{
  "num_hidden_layers": 12,
  "hidden_size": 192,
  "n_experts": 64,
  "experts_per_token": 2,
  "d_expert": 128,
  "d_shared_expert": 0,
  "hidden_act": "tanh_gelu",
  "moe_layers": [0, 1, 2, 3, 4, 5, 6, 7, 8, 9, 10, 11],
  "router_score": "sigmoid",
  "normalize_top_k": true,
  "routed_scale": 1.0,
  "balance_loss": 0.00677,
  "balance_bias": false,
  "init_std_router": 0.0234,
  "lr_router": 0.00105,
  "num_attention_heads": 4,
  "num_key_value_heads": 4,
  "head_dim": 64,
  "vocab_size": 8993,
  "norm": "rmsnorm",
  "norm_place": "pre",
  "norm_eps": 1e-05,
  "positions": "rope",
  "rope_theta": 10000.0,
  "rope_fraction": 1.0,
  "qk_norm": false,
  "attn_scale": 0.125,
  "tie_word_embeddings": false,
  "parallel_block": false,
  "init": "normal",
  "init_std_qkv": 0.0426,
  "init_std_o": 0.0528,
  "init_std_up": 0.0609,
  "init_std_down": 0.0609,
  "optimizer": "soap_variant",
  "learning_rate": 0.00467,
  "weight_decay": 0.0,
  "lr_head": 0.00502,
  "warmup_steps": 200,
  "schedule": "wsd",
  "decay_fraction": 1.0,
  "decay_shape": "linear",
  "final_lr_fraction": 0.0,
  "batch_tokens": 32768,
  "max_seq_len": 512,
  "doc_mask": true,
  "train_tokens": 364000000,
  "max_steps": 11109,
  "dataset": "wikipedia_en"
}
Below are experts of layer 9 (counted from 0) of a mixture-of-experts language model. Rows are named router (the router's row for the expert), up (a neuron's input weights, with its number), down (a neuron's output weights, with its number) and show model dimensions 0-191. Each number is 200 + 20 x the weight over its row's rms, rounded and kept within 0 to 999.
After each expert's rows: "comes after" lists some tokens at least twice as common just before its tokens as in all text; "raises" lists some tokens whose logits its average output raises strongly, later layers aside. This comes from a sample of Wikipedia text that the model never trained on. Tokens count by the router's weight.

# expert 3
router,192,181,192,224,208,224,188,181,185,249,191,248,191,144,169,219,197,201,238,221,188,206,174,220,211,175,192,197,207,185,209,231,196,188,219,207,196,190,209,193,228,165,213,197,200,186,193,193,199,213,239,201,220,210,190,178,174,208,208,204,204,150,208,200,213,215,180,205,237,221,202,208,210,200,197,211,202,206,161,194,225,188,181,241,193,221,187,187,202,195,211,217,202,197,188,195,193,206,191,179,192,190,202,178,187,206,220,204,211,226,187,204,205,159,202,227,178,214,191,189,166,156,202,192,199,173,226,179,177,210,183,171,216,227,199,195,228,196,149,196,212,204,198,244,186,214,175,211,220,203,175,208,193,187,222,249,209,227,210,180,164,176,212,183,189,199,227,171,209,209,185,181,208,174,184,168,175,215,161,198,192,170,224,239,206,175,180,205,185,241,203,203
up0,163,153,201,210,161,225,227,209,216,205,199,185,198,194,182,210,215,217,187,245,196,207,177,206,190,202,212,215,201,223,203,232,152,211,204,179,206,199,176,207,213,202,231,173,204,185,186,201,170,200,211,170,197,208,182,197,225,208,197,190,177,213,187,223,185,188,173,190,198,186,191,190,190,196,224,210,216,193,206,197,185,173,207,193,217,196,176,208,190,174,205,190,170,202,193,213,203,210,233,172,202,175,207,236,227,220,209,178,189,212,191,240,187,182,185,268,223,187,207,207,207,213,209,156,207,188,185,205,195,186,193,175,209,207,235,218,198,153,183,220,226,219,239,222,198,226,164,221,211,180,212,190,208,183,209,186,188,216,200,185,186,220,178,196,179,183,148,213,179,174,162,204,229,182,251,186,206,173,220,176,227,241,203,185,199,181,205,191,225,194,217,219
down0,225,192,189,219,198,208,202,197,240,188,194,155,209,208,221,202,191,215,210,207,183,218,189,200,194,198,176,209,220,203,196,184,187,228,206,232,175,203,213,211,210,234,181,181,207,188,210,210,193,161,185,191,193,205,222,190,187,190,195,227,179,215,188,191,202,192,242,262,185,227,210,226,192,203,186,227,238,233,196,199,184,201,195,194,152,172,223,180,222,195,191,176,191,222,214,259,178,200,192,206,235,231,213,184,198,191,213,172,197,187,250,204,198,215,172,216,202,177,149,218,196,192,201,232,204,199,241,205,185,190,214,189,190,212,186,194,171,207,192,199,217,175,212,171,228,213,197,183,199,182,239,190,210,180,196,165,216,239,195,208,220,211,220,199,207,191,184,212,183,204,174,161,216,192,181,220,191,210,184,159,193,194,243,214,161,213,184,213,239,204,195,193
comes after: " |", ",", ":", " of", "-", " in"
raises: "ave", "ile", "ling", "ure", "ren", "ele"

# expert 24
router,194,180,157,214,173,220,207,191,192,244,213,236,216,162,222,230,142,206,205,219,211,176,191,184,183,178,209,227,221,208,221,182,182,229,206,208,212,208,195,190,176,202,244,199,204,171,223,169,179,208,188,207,223,195,225,209,189,210,205,221,207,169,192,221,196,207,209,217,179,203,194,175,189,159,179,233,202,199,193,223,197,198,163,204,212,214,186,167,192,195,237,241,187,188,211,202,183,191,194,182,206,223,183,208,205,223,240,206,193,163,203,204,201,196,202,200,205,228,214,202,200,204,211,165,184,224,175,195,232,191,178,175,213,206,228,198,233,167,192,188,195,196,228,237,198,186,193,195,200,225,189,200,213,215,204,230,189,221,192,248,161,198,206,176,191,215,215,195,203,233,218,159,212,157,210,184,165,209,206,204,217,183,222,209,204,202,238,174,206,182,171,211
up0,203,209,216,181,195,196,224,190,233,207,209,196,232,196,187,207,171,167,228,229,177,188,208,171,224,195,192,235,209,193,215,193,221,204,142,187,196,190,210,193,180,177,152,175,166,213,236,206,194,198,164,202,187,217,208,208,179,196,238,184,210,220,192,201,185,183,187,209,199,223,218,201,189,186,184,212,181,180,203,233,228,211,207,197,203,212,185,202,214,165,229,195,231,204,220,202,181,185,197,173,186,174,241,230,231,214,191,209,203,190,138,239,207,176,175,191,195,188,204,166,194,216,189,183,157,182,216,205,193,207,231,197,193,199,225,198,210,171,216,176,171,198,205,241,207,197,171,205,218,196,219,211,184,183,167,206,196,222,181,153,205,226,248,182,188,180,200,153,204,194,218,201,184,171,174,187,215,216,192,204,223,206,181,203,201,217,181,202,200,208,181,195
down0,182,181,172,219,203,195,185,186,183,219,211,201,200,200,218,176,241,173,219,194,168,167,177,190,224,172,213,240,201,197,199,199,194,201,201,194,203,206,173,234,191,206,170,221,191,228,168,220,175,187,187,217,206,205,186,151,192,201,233,252,220,210,187,199,187,179,240,196,197,238,233,217,180,204,222,204,177,209,184,205,225,177,206,241,188,213,189,215,205,229,212,217,215,216,175,181,201,231,170,191,195,159,203,198,200,191,195,182,180,208,218,189,205,233,218,185,206,193,188,211,235,204,215,183,202,201,210,181,162,220,202,231,183,206,209,187,241,198,185,233,181,181,241,206,210,181,206,193,185,210,182,145,227,199,190,182,201,198,149,243,181,181,178,221,193,180,186,225,199,196,194,202,206,234,188,215,199,193,215,202,215,190,199,217,180,192,201,214,250,193,209,191
comes after: "2", " f", " F", " an", " re", " U"
raises: "1", "2", "0", "an", "ch", "up"

# expert 34
router,226,203,214,220,172,237,170,208,174,238,186,234,192,162,188,189,191,195,218,203,207,208,167,199,192,187,226,227,207,201,218,194,190,217,221,204,204,168,209,192,192,195,201,212,219,226,185,173,184,184,224,210,231,192,170,182,207,179,232,236,207,155,183,206,243,210,182,200,192,192,208,172,201,224,192,231,182,185,188,224,218,218,193,228,192,232,191,168,200,217,199,215,209,196,175,212,169,247,177,185,197,200,203,198,169,226,235,190,242,217,181,180,195,190,166,209,191,236,208,191,191,201,205,185,218,192,183,196,188,178,188,168,212,198,217,176,241,182,189,223,193,206,214,227,180,196,182,206,197,179,188,233,193,228,213,208,204,191,192,219,197,194,240,206,154,208,251,194,207,180,222,190,184,169,179,171,184,199,167,187,212,190,226,237,203,179,214,196,185,180,183,199
up0,204,240,209,184,181,170,216,172,217,216,157,205,250,204,193,209,198,191,217,181,227,193,195,197,169,201,211,211,168,200,224,239,214,214,218,199,190,173,194,214,247,229,229,189,200,225,194,206,198,202,177,185,185,262,223,210,217,242,153,206,177,222,175,229,195,204,255,196,229,195,192,211,231,213,200,207,205,201,183,238,222,198,174,181,182,208,204,206,180,223,231,190,187,203,188,171,211,164,199,194,201,179,210,182,194,210,191,179,199,185,156,202,187,207,222,180,214,211,182,169,180,161,215,196,205,199,206,201,205,216,205,174,211,195,182,199,195,186,192,238,202,212,232,218,222,191,194,180,199,228,188,188,185,209,184,216,186,187,173,195,201,217,190,207,188,206,232,196,191,165,187,199,233,180,190,197,213,191,221,225,235,187,213,227,218,200,230,196,183,171,226,219
down0,215,194,177,204,212,210,207,206,222,198,203,220,216,224,168,216,190,151,239,212,187,220,168,205,183,192,181,224,190,198,173,198,178,250,208,251,174,206,196,221,197,177,199,189,156,198,202,189,208,202,231,205,175,166,219,204,228,187,204,216,163,212,220,225,184,200,226,209,196,167,174,198,208,176,194,191,219,175,229,193,171,179,263,166,186,197,196,191,200,223,196,240,177,194,232,208,223,177,186,226,213,218,183,192,217,205,195,215,227,211,192,220,195,192,195,158,223,221,210,195,252,189,196,216,197,167,225,172,233,193,218,199,199,193,189,225,192,188,223,185,188,174,204,205,181,173,189,179,202,184,210,190,188,196,197,214,226,225,187,202,203,201,197,185,222,219,189,186,202,177,218,183,172,194,202,197,209,200,201,248,228,196,215,202,217,173,236,204,183,216,238,205
comes after: " the", "-", " of", ":", " and", " The"
raises: "t", "p", "v", "ly", "u"

# expert 8
router,213,152,225,195,193,225,217,198,200,200,165,223,188,195,210,197,190,194,186,194,216,155,207,190,211,178,199,214,217,194,224,204,163,227,210,183,198,181,211,180,149,196,203,186,199,185,182,197,195,191,206,202,203,243,179,190,176,219,228,209,218,221,174,200,218,217,207,233,180,212,184,166,199,220,170,195,190,214,190,207,200,218,183,226,229,233,179,188,198,218,223,219,199,193,192,178,189,209,165,178,198,229,178,196,210,206,215,209,198,247,221,189,175,168,204,187,173,219,221,193,182,190,160,191,182,193,189,175,194,170,170,210,240,217,225,195,191,192,199,208,207,222,195,240,211,208,207,200,195,203,186,190,177,163,231,230,185,235,218,195,217,178,201,203,205,207,212,179,216,220,215,190,235,188,189,163,194,179,212,193,168,152,234,260,215,170,192,193,177,187,222,211
up0,230,222,223,234,170,190,170,170,184,175,208,211,211,238,201,163,172,212,210,182,197,210,201,183,208,203,211,226,228,191,232,176,196,183,193,230,195,190,246,179,222,173,193,177,163,208,165,200,187,202,217,204,191,220,201,218,189,195,198,196,197,212,208,210,234,200,188,197,213,197,205,261,175,197,201,176,224,214,177,154,191,204,175,205,206,198,199,205,226,200,169,205,223,195,159,215,227,193,203,196,174,212,175,205,216,200,183,201,199,182,214,236,197,210,188,217,195,188,240,222,214,219,205,204,206,199,231,222,178,200,181,216,211,170,170,183,185,189,197,171,234,162,159,173,175,204,155,228,200,233,180,204,201,210,189,185,199,253,223,198,198,204,172,164,215,189,212,194,215,194,202,209,203,196,220,184,185,205,180,216,181,218,216,192,214,208,248,203,205,228,185,213
down0,256,202,167,171,192,183,211,221,199,194,180,196,170,188,220,202,220,187,205,181,178,185,212,202,191,230,218,172,179,214,183,138,185,209,188,206,220,204,200,185,194,195,196,184,171,206,175,203,175,214,206,182,178,221,188,224,195,211,172,184,220,205,207,185,192,183,221,181,185,203,194,173,213,187,208,218,192,219,207,174,216,185,167,205,197,214,187,191,188,202,224,185,218,210,178,182,191,209,192,216,208,224,218,201,193,215,190,172,219,199,194,194,189,204,193,220,183,182,168,156,227,164,269,194,205,239,206,209,188,221,181,166,202,198,213,240,208,187,218,216,167,238,211,174,217,188,191,182,211,193,207,228,208,172,211,172,182,201,198,178,228,186,152,184,179,205,157,195,211,182,229,204,193,216,197,252,200,185,206,205,197,172,170,180,181,187,170,200,197,242,200,183
comes after: "0", "1", "2", "9", "8", "7"
raises: ",", " |", " (", ".", ";", " |\n"

# expert 30
router,192,196,198,234,184,202,195,224,196,250,204,252,206,182,221,213,190,182,227,222,185,190,189,201,213,206,203,233,212,152,199,214,191,241,207,228,181,189,202,203,187,197,184,182,213,183,200,177,211,218,187,233,190,207,160,212,224,203,208,206,188,186,165,211,239,232,217,203,208,193,236,206,175,208,163,238,165,219,211,208,202,195,181,229,198,238,171,187,206,179,212,228,192,175,206,212,182,220,176,192,175,207,224,201,233,199,209,205,178,235,187,187,197,196,208,223,181,196,221,195,189,205,220,203,181,209,221,197,206,192,164,190,197,225,202,169,232,208,219,212,213,212,179,242,198,189,224,199,208,220,188,214,203,179,227,229,191,209,218,237,194,182,233,182,197,181,179,163,206,195,189,170,227,177,188,197,185,210,217,199,229,137,222,233,226,200,206,193,201,222,200,181
up7,219,206,193,175,249,184,199,210,185,202,182,198,230,202,242,159,158,236,229,227,216,218,193,208,205,186,247,191,203,207,202,204,234,209,207,189,226,189,204,210,234,220,164,222,208,195,214,221,200,224,182,201,216,198,195,182,220,181,229,186,211,173,197,222,209,217,214,201,216,201,210,220,208,199,214,174,247,221,175,212,228,178,225,224,238,204,214,187,202,177,209,185,210,213,227,227,200,204,212,211,218,195,173,209,210,192,164,194,211,210,204,226,202,246,191,209,173,181,204,215,184,185,229,207,185,204,175,203,228,184,233,183,200,212,192,212,222,225,208,210,221,196,225,190,203,202,205,216,212,212,173,167,203,185,180,222,185,169,222,229,211,170,238,184,214,231,214,176,164,171,226,211,195,194,247,221,200,211,168,195,231,193,208,214,186,188,225,215,171,195,221,177
down7,204,205,210,238,222,198,204,186,213,211,151,204,202,205,197,185,204,194,224,190,194,164,213,168,174,226,206,215,224,246,237,186,177,203,173,193,195,169,200,209,206,189,229,186,215,209,160,182,185,184,219,227,179,223,211,186,199,176,179,201,211,206,153,187,199,198,214,197,172,208,216,205,173,209,199,203,171,198,188,179,218,204,188,213,208,210,226,203,203,180,188,187,165,225,156,194,187,209,192,174,158,203,234,183,195,165,194,197,215,177,203,242,177,199,171,186,217,210,179,198,206,186,186,189,203,218,211,182,181,205,197,199,196,175,205,203,236,203,178,158,207,141,223,193,195,163,192,229,191,193,218,196,208,205,236,198,143,177,184,191,193,184,208,171,216,194,199,177,234,203,192,239,241,204,184,204,204,179,199,183,167,191,171,194,192,214,225,207,211,226,218,189
comes after: " ", "1", "2", "3", " $", " ("
raises: "1", "2", "0", "6", "7", "."